Weights of a small mixture-of-experts language model, trained from scratch on English Wikipedia: width 192, 3 picks a token.
Below are experts of layer 6 (counted from 0) of a mixture-of-experts language model. Rows are named router (the router's row for the expert), up (a neuron's input weights, with its number), down (a neuron's output weights, with its number) and show model dimensions 0-191. Each number is 500 + 40 x the weight over its row's rms, rounded and kept within 0 to 999. Numbers have three digits each.
After each expert's rows: a language model's description of what the expert responds to; "gets" lists some tokens that make up at least twice as much of what it gets as of all text. This comes from a sample of Wikipedia text that the model never trained on. Tokens count by the router's weight.

# expert 10
router:494584525560495530443499547471460456507447495545484537478448502447527499515544540458440520475477497436480516496421563446496572595490518521491555551427554523472436484492558473513529441460447497526513527492522531496488432463540521505504511546483453456534463488482464532519524493454546516468470422555573494538495526516563525549526464548486524496455533485533542562511482500550459526536426450467417440560472478417561514473485546434504515468537577550530399446579488468486437541490475478518488542517469456460529535442530468471529466506473474525500519528514472524512531468483582510422
up3:525475567527425495518498499492435467543507504521485536517466471437535440486488520484445508466415522464427547471494534492573533501473499531511509513417507548490560499485548435531523549478483529492549435454513489519443518519463466530465484517556614509475541508526569555455518509481500510459501456465513551514556551501449416515502454446404551574527515516505529444558442505565572502542452431444538564531473405541471519419454493454496533453492506522515469447541487496435464483484446487534558541503578494467496526512538470536526493549488429493469569469523482555541514483509511518475
down3:447511473498472564504451487484476526496569427494499507516487486535458537445488474474544539508545487548598504467562536472501467549527547526576461524561441582537478493479477529504478484514474454408469532440507486521511436543471479534477528532502473497516527505453474549522497504448511517472465599508414466494480432507528547461564530479466526495441501519485541556454425524479463544413474504516573488485470456535450482451467483511524417463493579466440624498492530496516470519493513573501506479443505595500523545575562461504476460510531469441526523450568494470560508465490516455525
up4:472497444456549546452492519486492528544472461516543530477538509491546546506587482487438501486553449542487501439443543448454476482444457526432569459424538466564429480494507537537511491482553513536432532525491490497522532521523510526472526504527551522553503453518518579514451529490469517539510434511462576505489505517515480510483575459478538399448528499454546532566483503544538492524424541514496557542491450490493485490540517471518495528513543554452469513471537516479512451532505553495457482438523503498406542507602476473537506420424543515448487512521451496448431460476577375535
down4:495540482443597562531517507547395562529552476524519479579498481500490511450447503525495524480551402423446455589602505505488565471523477508489462491488454537461512534550516516555509486509443558546502545527488515562520507431526418489382522525553534531478504520503494442531467447463515451495524465495506527458460537482522501534509573481505523485552436506427497536483533469504446497468473519466519562481516439527435565467510421449525415453519475498456517529473488445507503504494510552486482494449500529535517508560515441486525546519458549558470520534526440478506467539478429533503
The conjunctions and, but, while or joining nouns in prose, e.g. logistics and combat, plus the | ending table rows.
gets: " and", " |", ";", ".", " or", " 0"

# expert 15
router:480464499478427536477527555548440448578451515563517477463506545454546524491546557484436462517501459446469491483559516509479437509573496528512490517441548457463513524489531482467536483479528573475527486494511474536483462442460495547428512561449533476482439529493507558574467522455500546461417543528556476544545550456470521533490577460512464506430562559502451505469431494504456506528474443494501472520480463482516499602466484548432478507499489491474497467570526601456511474479510497458496504547502473522524533468520558589534444392566496501525524565472459447448441471507522536516
up3:493554554543428477514505483505497455511516567468464532482529514534467520505426525481431466445481511508420506481503581530576518539462479484513488506431480476557479436458585517522506499472482569498498491483550466536406502469434439565520502469537571558472510450530551527456563514475466486495522502494534500541508565514458502558538451458397489580511456504530527521523581496525500423479439447389515574495450508524509543423493481515500488430556474541536494472547457490537450496511482484485527585570499444523454475481502463504562448533512458523458483467530472454550515541516519519506
down3:463518550466494560451456476565544542515542503481478491483456528522461466427443501507540477506580473536496506509555495528448435534510551469537485472512459569570477523539488486509446521521519493482529563431462493512532502534492480539480522477476422515472513457451482513532512451551572493477409475546480484541491452486554525460561533492511521503473510511490537499536495414463464513453504468557531466503479553500448425419425549437535519511480590477473580477464557418478492527517491578514557531460454555502551538463531438485426400543498441474573526541551516500514506458544484485562
up4:489438496494510552452515554527485516527490457546572539522533474509476537517545398554488453458485486518431464570550559454556490535518503465476569469463505451491477508449506459518543444525504449560429421553467565547555509479542504515569509499483512536569514505525523618537493494532481497556466511506429497533512475496542492486512554441489496436508558506476484538567415428522471526529448541473527498570477456442509447445476471497552458531490421474486444489532534555371548485489509518553561482486436489523486495454497480476496450498465534499475520544515494483522416466510529479509
down4:476488522441544607499474439594519494503528535541533511512489421467472516594497406529468484454453476454495530541525494480431468520555528482446463508433536494505509575486552476535536392510510546565514542512495490481515533445560475497509538521485578519481496431552504510495456478488543469527477498480474501439511478454557546556524529431550551399488477493450517550448522484451439506392442501444537546489482550455457459454511576497555535518505491479520522549467457485439542490548488500510552552493423502512512470482557540462479538500488469501481502527469531489513551532554497488443
Commas and table pipes before later cells, inner consonant pieces (pier-c-ed, mono-c-lonal), and verbs like said, stated, announced.
gets: ",", " that", "c", "d", "ed", "y"

# expert 12
router:450519512518486458429513562547448457521477488514429482501505495477470457508624513457516509576444486453477469468392525453578549492455478520491513475489509506459489495547562512493541490512551501517436498412477472515473538567507442436510502457578518454571573491447487510519498513468445490554507476537533483593514559549538542564499485465453482462515529484528501520473559501526473490494462481490443464493407463494528523506548481461481512471438470478575483471505508437567480499456506535535517518464518454486532529534485518495516444531446489580447599534516473575505474484482573471411
up3:524507600486456498537509542545434451575461519518455596482464506509500438507498545475436542420462521505427532502493551540565514488503443535512507492407512502535479507483539470491509531488452551510527450487516530513408495486476548498477477497546576504479544423550574497461498552499467513503488456520474574497510549524441452528522464470430480544501495507522555493585463480481490449543484482391538540511423471584545528463473485509510524526493477505546426422548489554460448505493496467524497503527570469533469554516534465522515484526455365483436533539521475521484507521495488497457
down3:416521513549474592477402465521520541477516485472520538514534483490512524489499455430521563491565476556507495503547517531463453491507540458520472515578513517527541474481455452554474478500518462473538518453473483533523501528574453500473579483521506568536560489465519599530447438534497559455488556469443525497519434476520469459566493501517476487442457551511540477528473448466503552436547515503535480495465484552473435445511449463507462446450555464386584456481557465543473476463486553548514523469526562518529559468541425474483542462480410465524462507534478483503533503516562463541
up4:501447462490502546501485612500458540504513481495525492491517528421495468536520473535449514460503499507454544503496532461506509480522474389483487514529504502533527467471547529464572466556527528535508464466480500520506588441517511449515543440536532498552451475510501524528503482510515559611470474456485557499469490434481464547503513420488550462476518543492481475500462457493445496459452590469499529552474514450525471530469552480523441440490468552444506498593535570466609511497565499529340506477522495525476520556530501524485462478436496498491529481553444571438568480509524458461
down4:488546551527433528556487479550498513560536424564487498480505472612519535525462510537494501536527513493448481556502439514413530496528431456466480420487417473495437517466525443498512476485475514564468509536540557537562507481549459461478533465554469525494546455492538535485552566534529532492560503483458452473481506473476569535461492456536529481506440489546454466478536566525462532441574595506495455440519501519481480483520453411515487475435447455448458485520525501543491544544552472518451495426490563571566482571535501516559496489506460481529531536459488465466479435498498429475
Verbs was, is, became and opening brackets right after a subject noun phrase at a sentence or article start, e.g. district was, Colleges (.
gets: "\n", " was", ",", " (", " is", " as"

# expert 11
router:518591496571527488431591538488484456543500517499534523462578486453453531460511507503461534501452499436436496504495527452526514550500499562480508509425521512516506540532539467478526486544483500469508549425501545526519433520490571544478493456528416457478460526477526617481574523453454544564472531538527542569443532500528554579463457491492476474456498553499541558487476545534456522553432479457441463525502532461530431517532425452491498477582528481489449475508487453434549528531508557473524540475469469504494531500538486472527468479553561456433540478481420535555517481475533504443
up3:573512539515442475477519545509504522514514523495508463510459512490442499507496611459461543449459526519438478505493553534553482553496485512484489520426477457503472487465540458512537508438504515526453463525576506532415488482486488554514493468548549558441554470555529530438557539421517479510556547501484511501480557571515535529537418493393489577463449521510519492543574554457491456543489423391489554544485447515505517450506469534508530488513453468531451506565456480429451492500478386515552480551523501517516457503557453484523452507528450522463569495460453475525522512533516511438
down3:472508504434448595509506487558523518567515478494476543479513473480478478530506510461479561521541511568435431525534491479426496537536543453530482547549426503510484504464496482562522517495537485495531596497462517483522502495454494544491519506546484525527574530472599517580488482560546560454484530455428477519537452511513507483515470511451467511485509486507490513543547457463538520526519450565542476467472494436437414533508502464483458450496571498450599433484500442550540519524488527441488455506504546492538530464511409428474467447528387479516501445545541495463508502464506403569
up4:489566465513505557474488488511456582525491531470507495489537452497467460542540463573495558508483457458473420495507511469479493449476418484449538473448522449508463539459582482570516446557437541539485446530458537488487520521464532485456527487498553531527514553480478580515530517520469503565466488495496555504516501464504491509460544484451527449368518428493507487513508491513435539585441538545410499571459500464500483452467484512529472503443496468475470519525594542480532498523487521567421484491480474477460586526468508533525458456489572518523499571478514488426548560530611515509
down4:510514521458502539536461506464476521500498429493486457535459488525488481527504477484511514412585480543505523480517524470459542555454506476541457503515521558517418570486528414599419529521525506522424515544432528426525446532535441484447557530529571526469522463440526470499472570446504452479466465526419469491554475443497578514517460512489548479527492491553545483480533504512518475462514521467529467498426419450492502438446522439508531517520476463453455460490444531556502607553456480489486550523530520481529519470537505519508524439536541506531620523484535556463497519589501499495
Periods ending sentences, especially before a paragraph break, plus clause words like when, where, because and the noun ending a clause.
gets: ".", " for", ").", " his", " that", " with"

# expert 4
router:534579481616527436446533542497476463526514491458526475511563519469474511498530517540489507592420485459484485472493481475535511583484529500474524491459543560489530524564529503493563461529507554502485540455491509550483437495470607495553465455541476431512534535499478559439514524459473482482543471539567433524424516555519527548496491488419552528484422511512598572467567446552463485551449452501454473533474443450551531434471493474519499442445493493561483476494503450481489507550544448469517525452555430462486460452495486556509475472480506490545503578500494491505475474461545486462
up3:542483526490469468508495507534442388539512507529507498488544538508480512508473586478486480526482494502451449493478548541554525499496451475494441509444498485494493412403582454509558438495522546527472531456542514532414448481435491545484459536471513566474486517560554515501496498468513464489444480489536524462564561536467513490525442507478512565443488531530518414502502548554514381508454420427537553496459504475523544484512434519488497509529552586560455474540448488502499528519533463496574586527511465533467541471604472512519448514549436543466532513552483476504471494506471503446
down3:473471516393524470484462473500511506544509445469496495545539558564547485536483527429515519552564420523545504593523433486405509539456472501535448495488466458519500506531468535503501505499518486526541522435564508498528459547552516521452512499489504465521546502528578498459438493542538513442472502471527498517507467531526496487522532493459512422522445519526567505578477436475558500461426491532470471437555558507455502435436435481560461479449593461483597454477464473478443445538502510482497478469526554515570554476517493482503450474563440456526504457519554470544591509528527465536
up4:468435490454538571457520550475495531536462474534539575466541511503484540510557490497455501524453456495442434408453541420438491508447465527488549514468504557478445468500504508576526497442496503577404493454517524515494566524465547498491532528492568459546483456513486553477507519520461495600488454507506570529517546509509475527495523469489576492456511532489538504548467511559459463430487544516584496601505439508502492496513490458514464557470524526498439481501472480515518476531473560534427461436498451523427489560551524501455488417415531522463499505533497514458528434552585489504
down4:432472548495522501471482536487443508532513471546510398562476467496523467479443474460510509491612382485461464509569482480445568448551481524519478475490484561535463551548513463531495460501464615536496515516526485578493522410533473491487545488555545533533543476518513476475502465450511492459521512441489525449470522497487549541527516403462510473466445465468586596515534492534443524442548505425553458515536440548448498517477548472597483523518497456490493540491466528529454442521524535470484503534469568535494570562532471478520501495435509513466489524486450548457479485490498532497
The words the and a in prose, plus line breaks ending list or table rows of career stats, taxonomy ranks and species lists.
gets: " the", "\n", " a", " The", "The", " 0"

# expert 6
router:489532479474487508462560547449509495551466510545465548484473438441484489462579523477490480511442453519467447492499591504555499539477467530539503528459565525482525483435528473515538524463465541440474422462515533458458423409448468551410464591467459470475444528511442497507535546462495501480567477538537501509478482553511515543540460453529543487444487505439480474525487528522451359507494441549485490552509515519507549472472443438503448533508552548478474473516477553545476519468524452520537516459545484562538530512527533569568447539521542447462524509532529445493431460510516494432
up3:512519528538489474510535522536450395515508473462558496541492526450499548463514549546462505466460505477395545430490485464572528486512450547452487494398524524526497479437548453524479485459494493517524462535523475547399460521462463508512462501570557559478538432568523567411581494511460484474502482452552578456533571527460455509509443489432492577452517516492512453550478454524537492531486443458505527571464511576600525461490492506528557499466523523511497494502440482528492501461437461489490540562530504542548507483513458487493520475448423483490563525486515495525552454524516538464
down3:446496500467494534450454456587507541474581457517479517462518530512512483515532525455551515505521527523504571462583476465465392631448528392512520525543473562557512493490462506544508522450436484476513545506428465513567475566471515476449526554543488500487496543490524527498494400507457581459453472483521506491525488470521491464553545444516496503521502486507497485477517493491489575413468540492510450502494512453481460460487487464506450373475521514490570437494553550447507484521515529530461476451473518486530547494571468525466459481581478503563493456555525518542502556503519441537
up4:485399439469494514428507533517519510586513413510477487514525474440463495507505508507398529425511481506492438490446550467502487511542435421478578520499603448549528499452515491509549453501520542527461458530587481555509564537520495515515472510460508471455513533523507506626566498551468486517530524482465543540457478518543467468511577479494502507487592485441505539518501474568500558490515545538466465539465483484496473509537426567500482561429455508532474465488526561539572486514493470506479494446505492511475497485564548545500491484457548473427426486506462508427422493515531484480
down4:504459587494505499562517424495517448537549468518449507439480497536527525561466487483494557482433504500488568475530457536473469518493526506543511485501476485373474537561566459487491499489450495560548497445479480467549568420590501490449493450573567488473501409516461543473527529522567460471469499551469493451484493458479460499463521508505487444532513546550568566436562515522482486477472501507509574498565486503439473509483548439534539496563439430500474564452524470471513543479496491453423522504516503471476529503480445554531514483470621508547438534441484482509547468518514537501
The unit in after measurements, the preposition in, and numbers or slashes in tables, e.g. 3.5 in, in team history, United States.
gets: " in", " |", " In", "In", ";", " time"

# expert 0
router:477573470547573492435590544395472463483458497471516513431516449446521524458536527464498476536462577461465511494439547438521541516458539509494537538451541504468522415499551474488523460488501539552477595465503513480507446528462523521504508451494444466573485477513453542501509543464483444502479510563555478520483555530590565540462462515454549532449460524501546524529487453555452488568412458476444449543555459461478477508519465470502505464550497461486454503533416451464483554465506494488522547509516435488445489457549464539540459463516449439486558526535478527487519502453565481472
up3:543526526549471483532500565530458492497554510481500553461459478420449519457475537527422494472438513494402450470501522469566536513490505497512490436436406509454459500402572501561575481459534534541472489555498470516460498514494496516517472493520523555434470411523547500421529481507521449490533505424506510501472515550440493522535484489416483551505459526536494480506489490528521520508529462515536494567466464509539510495549475523458530610499481519473458464573468497541417494426482478470491554554541517534512540487558487478589461513524444535514583466492528530569527445490505575441
down3:460520506402484520504494485509509584470467548436535451463510525547498500420464513473545540504528464486503518521543508542446439493450525502526500408536510443528456493521464461536480495470540476483519508440436486443501476548477430454533543530504515546461502492504538508590451484467524551468507498483453528527476488505487537537615488500473517515537493564515542566461500414448489549457528488537539548527481495515456368461487595478555406493516577505520599465459474513525554544522482501511532441475509549532534442446514456486453437521523511514551547452531535476499537515505484440548
up4:483548462474518519425529547538527562501503490527532484476593508474514538501546470528477491442503479438451460514525478412456498487515483517466575440438527512535452449524579471487543464513557497542458493519522533536504558512507483455493509554534515530530511453516450498564459491480543466574472521522497563501439434484515470460494521475484528505406523490483502480521496509535494496505505554487505472575500432450490502463522425460543414571512451521490442527514523507442570472533443509555497490540507444509451517528625502409490522456400579521442456551515470589488529508556491448495
down4:496575507497533551512473434535482540543550489529523426526452528554520419520558451450455514488538365491448471512558490546416527542536463487547524455501527552499447543563483541518551510536539583564488572533437524491489510463519427513393526510509549505541520426534525493522471549445496467460487508483481555514523490447484473495477507479511479425507420484539527526509519481480463519470472510507535438552451425511538476398535515509541474500467516494509476464498478501451422560528425532478543483500496548467569508554518419450500502512512541479442497494488525556535495513524457531471
Closing == or === of section headings before a line break, plus mid-word pieces in names and table cells, e.g. Gameplay ==, Roo, bo.
gets: " and", " ", "==", "===", " 0", " =="

# expert 1
router:477452469518477495477492537521454505568570477480511435383535483467509440592547518429529507452487503476470485489544413503458537457571457440542495500425503489529559474519551499495530456550425435544471469481481450567434426477590486506495433448515494482523513508551502541486468551451496454550447539544519469519435523481536529541514502518568383550546572465484491488451579527564475519486514476438481449539528539508528517453498481494553523526562480464543485474518483447492498496499466477521475553519475486449508544485453490503525428532530478473474430521546534454500544541510533482517
up3:516491585531437521538551548509446459567506526442479532440463468525492531446538504425474533468454511513438528542484542498545583494520480506567535472509460483523510482500503461511568507471494512509467509467559497496399504476464546552443445469550524476500540450624522497428535532474467517468523493465490546481498536458493463565561434504399490581529476512500510499566536542504483508444482461439523528516381380484561501446510522555556555520516502511536491484517469502477484499509469429411503480467534450517530467505603485496528458530529441527466504479501507491527511498499502509484
down3:465481511463483492528476515522516492517494480464466505514455488517471463477492483491528612502574507499463507539511499543361474512540463507585539462578430511530471486500470514504521438497486489484551519438462540463508436554503533536535523586538498507503490526486568493485514505537528451452474522511504543511500462466511486557521582508465494421529497520478544472560488426491485499448515526532590544562465461518433496433474536501575455519417570440429548522464542442487523452540453566513529462499502497522465497477571403493491484474524402470505488415514551441537532530534495498554
up4:466406455470596501486534489474501523535461486536492467512529532508573471573534482536520468495514569412434449568521538422471484466560432455471496481450483490505522484461499465463492445521513508562405502494538567542464528529468526522502482502506568480536478504541516522520468511507460511570455471543466518526463438498555504540571618487548504484517522488427580503512452439511425502477499517519560486595488489542511439492511514489539473559493419573492468428503534523461586447502492486497485500438495506487519510469526538523488455533450508458476473476474485548472474445589556488502
down4:566493556474422421497501471561517556537517493523515500523503470510511499469547460439475479527487528560456499580501480489472530460550552511493536510484484463549431445525488507476444471453550591530484504429571541493474526527533530513398489499514457471488499481497542450488488516562430429488528502441560473431504524469390490540484515434470587410567511467532535524464588532547476508498539489477591532526492484530540458449522534566487492491502483444470531521496484493434522539549541552474432550439508481509543513525496490501512535416509503533518471503460423530520558504488456454456
Mixed tokens, often plural -s, to, be, been, with and word endings, as in Inklings, claimed to, has been.
gets: "s", " to", "e", " be", "t", "a"

# expert 3
router:480621482563482469446514539447481447534587455528494529467512494451490495487509548461474472552456481474505508461498470493491544491465477508501482510448538533479468504584554478549563430524509537514498516473525457525445492476512570503469439441510462419513475502502481535489532552472536547476587430554556453512423498539576567539474499535484512567513461512519585526498467468548479480552431484547427471536545534472552518498470529488487457457476485422558483432498510482491421460550527398448490494476545461541509491476511491484510484533508486499582458525468441447524494460426576498506
up3:487574541522396547526525489511486441493470463526486545488548451467522463502491548439461523447477523462447481473510534504564504508490468504496471527477505500504523527449580417510521445481563548473516490495525487575436483503482473572525444493514557519445526484466537540478592513470477546506564523482499567479504530498488470551602451498431536567483471449524477503517479501482544482475522417478489485530508461552525557509443483478495552506515506503541466497561496502475453409418456422459530506592548503509457431499549421463503459522540387537495561482459534467540502493515569523538
down3:419479527459520538512511451587519482499539502518486472497456538515494452448465543419494508544552387510563531515554493444515476523496541481534509531596463477591567567494461483552512544485514446508558486456474506560519478497460478466524524518521502580503553539523600556577470523524548470474498491440435471480509464488489521490533498509462531543481551454546525526514480515413540551440478477529505469497452517474497490471485481465446541466436515406435608469514541516448456531500487487464533462497620505490454514480478433468508452483515421485495522527499478532496506487504498427515
up4:515461499460535495479474577451506514539487482501478469506517497522472512471509463545439515468474509428472527508495494482556467506529431413541590461469516558582427476529527462488505473543535460518476490511504547537505562483508529432571526462535509444532571464472477590592488536480457565507497473509515451471519490493516534491448515521445546512452538449463548466498478452496502460508443538591523491534500520473463478456490496442550496551518465482399471374484540552485589439500466510513457460478517509472572548538489506461551530463481500526511516514574536592477518459504580469440
down4:438465515460563527460459502534462458446570467554557520554486526595455481501475461490452540455522452511531424524508518524438559485512451515548466522512483483475512546493497496536438538583484504485496578521516497469500541503545518515481553467537574507494511433552470505494497507506466459511459429473569531529475541458493521552561492518497564451499470498421560494501503481479459499431558453466502507503503519495533453504506525466526460503495414401467431441408425504486545447575485516456473503463454536620537528540549490494545466443515521490533557518546508568467504429530507522524
Articles and possessives starting noun phrases, especially the before team names (against the Arizona Cardinals), plus his, their, and some table-cell pipes.
gets: " the", " The", "The", " a", " his", "|"

# expert 2
router:497455499518507508444492548505443501506475492446508529442480601468444501532553552585488512426451437461541453478546546473505468553501455483519528480456545504515490503488547490476490531430511454581467507476618395518470566563466529487479505426501510438513554497485513451522508552446528534512490558534524550607554492555466558581484536537506537472496539560512542476378507475517457455545459479516491484509475501507546449489477472510421486458489498517473514467498549472484515459548456463469449505500460559556507508558468443461561443462438492519507481527515482517472547478525541477527
up3:504503520573418493513550508534430533471465520491447476492448487475516477440530516521450564460471493510472509475575554526523560518498454535556581472437487442556521502444563465563541466471483553536487465506520471436519495492480503618482480489522569575526526440534471510471553570477484498543459489476509531476465611546476522542512440507409455538506489478470503463539519493524530540469485468483519557546468455533490508467485484463504560545464517419547419514479464463540463478560488463439522465491550420503481462554582454484542501479483476527461505515533483458547492487552467503404
down3:472462560455440432420498448633532530460543509521533442497515431528470522472448463450530563508568438487443558520521517556459458541450502459512490519468541502530453491505492505534463442524450449495492491477481517525535472469469484564539550599502488525475483523477457518507440504557512561457476475501487470600496454554551532500580537549502472447537468536516564539503494408444483550476482486558526465471447555466477429427557511485488448472478509472440564471566468485530432534502503491474517525509554523484522570536531430502475512507526448486516514514543553479536523501497543469510
up4:487502427453518564470502589454511509529481464486543504478542500479475455493514510519385520504445476487545543513465501476529571480506392472467482534476582451537489512446476530550567559471529541495508467508441546538479539520484550483494483490486485504477478483441551581564494471568452559566425477508439530515465507463503438482448533431451570412509614513475516469525515527551489450554453524458506540582523447513487458542555571484504462492465499521525468508501533501459536499458507452506434489526502496467497573520501448483511490455448557521489514495506519573407487480503544514545
down4:501515492412473509541424503576466414509568462521495516469437514501502469478475463506467469518503492512502442504489476464428492521526426521521508546391490470481472466513547521473461554498477546536504519450508468522508459502655485447453501516482519410501451457468537511474570557516432512467489542446526515494467541478491572497495539477463548467536460574490598451509529513508423534447564577472553536536500441505489444502540486512542510522436456421478484528488502489497538583495517528511420488456502537522557490575498478507499473491535508532564491553528520536455503512545532547535
Colons, commas, opening brackets and hyphens right after names or labels, e.g. Named for:, Selnæs (born, George, Lord, I-69.
gets: ",", ":", " (", " \"", "=", " that"

# expert 14
router:535490520503534495455566525512435504480514445552489539502465524461489552523548442545462505569458487461451507482498541493490518435468506541376534508446582486443483484505533515465510561513510513509502521491529552473473605503468487559462534454497521447458510489458475464572506553470497525471592494560548529549451513435482517535465419576506491514576513452521482459555448454522460550502436425531453459485496484486502471525513488539511507505494474525481493469541500531541398493587503495416581541455529533550565534579545566436562459469514488477519476444496514535479485497467527495493
up3:481501510578443518532588504588449449425515479535423522472521483510541526472461524457413502485426516481537431499541505505533511511496462493543491510424513465508510451427580481514505451530441453476544470498518467491450484536491477592544453476558515560497534471482511554467478496513462521474527487504538521439523581535463534459533406503435495561518529454529476496569491495528494497554478397413536498538517436558499547478496487516497540555553431496595495541492436440517484530458434466485536479506578544501498457518540504530510496481491411492499541517475545492522545518468505544483
down3:449551495486435499522421550496511518509546495536483486477516536520516504481512549440535499534472558519554561473526491515457397476413542440588518467470439436533499485561524464557515474536555444457516557434523475479500457582478503489456488553509501471503547525494524583536430442457576530484454473502444513496519448471500482540563521517468487500526486556554531535548526428453498552469477447528522511492431490484452504474439533496429453477486577500468605460517493461545491501460513539500511498477537546440543506435503436561535493492513463477530489535538497486546522537542493385487
up4:507504451457514528506504512480448546544535518529571442502568505471509502542517498518397505450516437525415442454491495535484509584469460434461494504436477450488407527491579498522501448472502495555430520497564575520539548448527605452510525483550537536544506523529526498524478476571413463517508531531450552567477468476539430495428541454530534449482524509534553424563464486541499529485535499501530499598469507486508537537481489496506479506478393526525445538475538492447537463544480552505436513526505530453466516466499520495546451446472535501505476468492524557419524511466512480464
down4:544519582534526545472520420567475463554477435547523489515483466527524473507490425518436484480536514549481478548544498456478490471539478510498530472489498543522483611498536487554567469515478529548439491491523497443467551454590450520457462477479577510573515510481450446489463455454496489522493534502460497452442482451505523498506431481528537509549459529469575503461548514561413436449510591465514507470495515537517493509528497496449552571413480417480402503505488514446439479494564534443465546417519472504561525506565505506455522483557511488522519520481515470532465525516471586505
The word of after nouns like day, year or a critic's name, and time prepositions or dates, e.g. day of, Srinivasan of, December 15.
gets: " of", " at", " from", " in", " for", " by"

# expert 7
router:516484497510451494465505555506454454510501496462523494515464555468469442496509523523533571531480469473439443479489528451475490521452488525455489420472483421569417535495535499533551491429440469446435439451529436464519468420546509581501457533525569454500471530465466479563490535446560456504526463541541501535514486484573534543559469477405569510492524528516552540480528502528439530460501497504488484573509393492507494491419551497501508491444531508577464426537512481423551521467464535514513517481527514459498533520499449517531477545553472587510549515571567494502544486536556456510
up3:539520549503415489478520507556490494490461498457458508469507465513492491508443520465424495436472509443466467513493521516585538488524490432470522493450472511524541442422557485474557463452502526502546486464572446476474475458480477549506552510525537502469503444546569516491584552502472525465555532535505537417532576491498483485550469515424483573509437502502464423523524492554524501489505423429538543531475461492525548464504445521533543484500477486539437520586400510558451492509456479538545563566602515492465473472566455486496449545534392551485504487525486528525528492501516559493
down3:411466503448469515538474529510531505495511548454483509511512546521490477449469473401480503529575461505489513444527516482477506525548555462586540477489534551480497564543467508495463556526493471493503539469509488525468476512463468571513585518567498518413556530469578526520439490506509473466435534528497461515507434466518522478548451520468456522523500487486527533516531526465507511488469510515563463518463530498479509365488567470550475490437544526517575488425489441521464514497481554518436526490548559512508512467527450468502448450542370476510530454547428471588517473555526421568
up4:502493525495526469471518580533533550539537472475558408486571473481498502529532451562439488453495526485458514487503540468428479513477477422499604470502511464505459492474527481576533501504474438573446484566472588519509501479500468496529473532482559487485546494521450540506524450520450524526456480484485529494471501496503533504445557439521551384487536515494530460511412421444395461551475549509565541533449489457523475469522560475542500528482429502446482556590551523414550500544508498547453488481546476509459526509564503487539481488453568502455477506553487490447518499551544483485
down4:528473532457529448425493488586551497471496484532568463526430510520521522483481494474456448485528464481522497471546445463448497551495492460477529501492524479484477478497531428511474467515494523556505554536488524500504487506572446494421499469504616523494486400562526449441553548563489498481477493492435477480517595485471516571443478464581578474510413439466501511517469583563467545484548518456557453480438499431495527494565558522541532526464454485447474480555533483496498500527536531529471509418496568513515497517517458529466505509519529493529572497528576501515408482529483491410
Closing quotes and parentheses after song titles, table pipes between cells, and also, based, located after commas or periods.
gets: ")", " |", "\"", " also", ":", " –"